From a checkpoint of a small mixture-of-experts model trained on Wikipedia: 64 GeGLU neurons an expert, a variant of Adam for the experts.
Below are experts of layer 5 (counted from 0) of a mixture-of-experts language model. Rows are named router (the router's row for the expert), gate (a neuron's input weights, with its number), up (a neuron's input weights, with its number) and show model dimensions 0-95. Each number is 128 + 24 x the weight over its row's rms, rounded and kept within 0 to 255. Numbers have three digits each.
After each expert's rows: "mostly gets" lists some tokens that are sent to it at least half of the time. This comes from a sample of Wikipedia text that the model never trained on.

# expert 19
router:081135118137122080146107106162132127141146169109136127124132104124089124133102144116144122149115113128103135107108169125132125120096124097091137110119150113120127171095135181141142142121153122174105154122106148104108142163084132075116132105133178086147169166135101162100126120156114080116
gate0:168074116103131157118122094114126106107166084140113150171130131174160113153142144116155150140112085118114157109125107131141121157139160144113143117153150171089061114127133165131121117162132147144133124106125112151126173160126106158139137150108097154122159140127154114082106098144114106110
up0:137119149126190174076160145146163146161139134153143135188113131105093121159130130123118150097142134136170131086163147075104093110092131142147114164134129104136167143136110121157134158111108146141129138129078156109115113135132134111121129086090128109134113164139112154156109139101129126122
mostly gets: " Ricky", " Jimmy", " Joe", "zz", " Mr.", " Dave"

# expert 55
router:132167119094135149105176122138114140110150134101114101135150158153108154099079150134174102117127156170115136142142095120134079115110146123111110150169124102121124138103143118141112148137152159158157100120112108144121132145128130091135117138114107098103150113089177087093101089091166130088
gate0:093067112128136167136134126165126142163119135147105085110145130122104085115079129150161132126142153172133095130138138115114164127143130130128179152150091137100126090107101088155098176122156106130121099137110146115130153132146106121105133176114087121142135109157121132142155085143114099155
up0:128138078113122089102116091146128174129100171116152111120141131113130092120144148101159173086159131158144128133137136150120130154151127094092157146162164118104149149090101169145145146109149132123141162089117138159085146158145125112119110103066116099123136116138122144108143127176113129118
mostly gets: "==See", " compris", " finds", " conclud", " recogn", " requ"

# expert 40
router:093146093151156129129150113177118164147148107155164158150115144127163114131109170151150126123129141115145146124119157107144165119076162140083138141170123141143151138141094149114127122105125119147127108096146126180104139104116171123106118118139168133122160146156059150122113093150146102150
gate0:107144172120142112165103164114125120166151145148102112117110101138091145140117097093171139159154126116125138129125144139125117145121142080120057107138113121108089137088106124176094146136152147125105146145113140096141133197135086104130109127101118118121104147136168153128112139116154099096
up0:106174142130120156115142110149115139137143101139153157132106179122175102148126158160132129095153149082134138129133152115110160097088130158132137139134113155174125127162117123125138108135148143156138100125150100158150101113123176118105112104151157106093181121157097090139083111151136123174
mostly gets: " Jr.", "ović", " Singh", " (incumbent)", " Kumar", " Nelson"

# expert 54
router:139121112139127112096097152067123111114086070129130086125119104107083132112106138149122128142132112096115115123163124123151137095136126113108104134091129138164127177112120110206161157113110162129133125163113089099121106118131114129141142123117079158100089108108149143105113124127108158118
gate0:161114163168134140084150114151169142138126125135118130112107089144138127155176132089119137139136143150132132132120093127154129090145081144128122179144099076117126123162148136146142130135125113071114126167088115113091099135174175141107135112126140183130128139131106106160122138157163139141
up0:130100173165109145141149161069169135110090145079135131136130107114128114105118123125118186144117140143147131138144131177116109122108154191129144150118143145126132126094101103129133105154119134145120146132119134178116158116122141169138121080126133114161062127106106129138169159135135129096
mostly gets: "′", "°", " between", "′0", " among", "°0"

# expert 25
router:152122110122093175145133114122091158123162175123128117091138162164104104110081129146179098120124139115143144087123144158119140152102128134124122126093117133057143137111120155169136180116117157138173146132150151154110119159097136123135118138095139086120142153111130135144103098142104102137
gate0:176099140129124136098153075130126132175116125107152159156137095142124126171110113111123145097120130133157137125123143145115116136160126127149071124145133078100134120186139136145086136131099134100106129159125156127140157152086133106140118080107094132120071108093149088129124119095134111153
up0:112120134079107122109157109108085118141116172154115139138147112146114144173131121109124151067178148122140113122144135125116139065119148138146135143157118121133131153037182125123136137123141139133107133149131148117168176133109094168108150146130143135092118126136150142115156154129129109142
mostly gets: " they", " They", " he", " she", " He", " could"

# expert 12
router:119168132118175141180091101136120099120137099099102128103117112138153133143134128109159158125148112082090104143142154140146174098165143150130127118080130142168100173112137169149113144148108126145099127107151105159146125105144100115117125149176109119128120121122162101117091156160122086146
gate0:100140141147111117158103136151118154123099141081131135107106144069122120121122181125126161155132116153110123122113119120128116107165117109140122112130188086090131146109171094113102168097132108103144159118136132126112127148129141108113149160100154156158102116085105177126092127090155085129
up0:150127148141101104153111150138105144069117139131132125111117186096133142115106181106117134148116118133110138118112139124137143096167149119140148106100149157117133155089165101118086179113145107131114133090123135122119127178160097121111160117132129164166103112079118158121104120093170093130
mostly gets: " FRA", " ENG", " AUS", " ITA", " GBR", " Label:"

# expert 48
router:134154132116119151177113177119149108121121146112097129164087104102145137121123131128138158114156156152128131120135087102191116112091095102124122151128122100124109173136123099148135103155112181110148142136118102103162156163166125128092122143187166119121122145119155115107109135128180135119
gate0:129138180146153113151163119092132112107120176150125111195115121157118128096155117152096132117121137168189126169124155145100159072123097132185135175124124104146123138121129116144157136124100121116118122169142135098104116102136148165116138129151139108126142168104143128103114116130155114133
up0:127098130148122124117143100138147136125137171111161158130111083093139139090159176092150122164121126138136120141084165130138109084105142173108128150120096096100122110141099104151141139159146134132111094150175163117125181126115153178150162127162140099149111114135139119130148146110135170147
mostly gets: " gl", " anti-", " non-", "-g", " wh", "-st"

# expert 23
router:123156121081139113159131141129139098158132114149099116125161102110167119168164152141159151127127148109131149149153139130145099097157125129118084101152112096088141113180130117143132082118137151115117100164155100112140134126194113103112109129159132147097107138144149186130127132139178137154
gate0:085069173108115118137117155081128207120125121131091132093121137141121174119091101152122200131120130120136112141128101134147154121101151101116104136141126123120136093158089099111080133092154129133123130144121157130125150115133105124120113144122134096152135148172124119150127107150124159148
up0:090097145096117151144137149117126127127091091109123146096117172120162164156122117096136147130099101094119093143139105107130124160161152157099104128157110126145151112176107136124120119115148092137129132166181099139104124103125093129132131088177140143170179104129124102171124124132119091128
mostly gets: " hyd", " guitar", " Occupations:", " protein", " bass", " cell"

# expert 66
router:097106166078120108139137124095066092146127088119116138113136121098107134153174104134133110093127109096145130100134105141157119147100107129126112060077106114162093170122130126132157146142137126168109122065162138133125154131125115165136150118139138124121128097120169139131101123135135132149
gate0:173138126141079107105120075127150133155103091129107099126171084162088159097138144150126163124133102165134148093133109115116157110136126135140154127130104156120126146148124101145138132107108156090144148106075152125154091109140107101114129127100160130136074132107091091123114128113130159156
up0:165096119139117132116154088157120119150123114169089142145159102123128087148129116122175120182115115124164126109140135124097133136118174168112150128131119140161117126141104159122135141114078127093093169115163170118153109125117134159138140083122164170129085113090108099091113130120131135104
mostly gets: " Education:", " Family:", " (the", " Party:", " Publisher:", " fellow"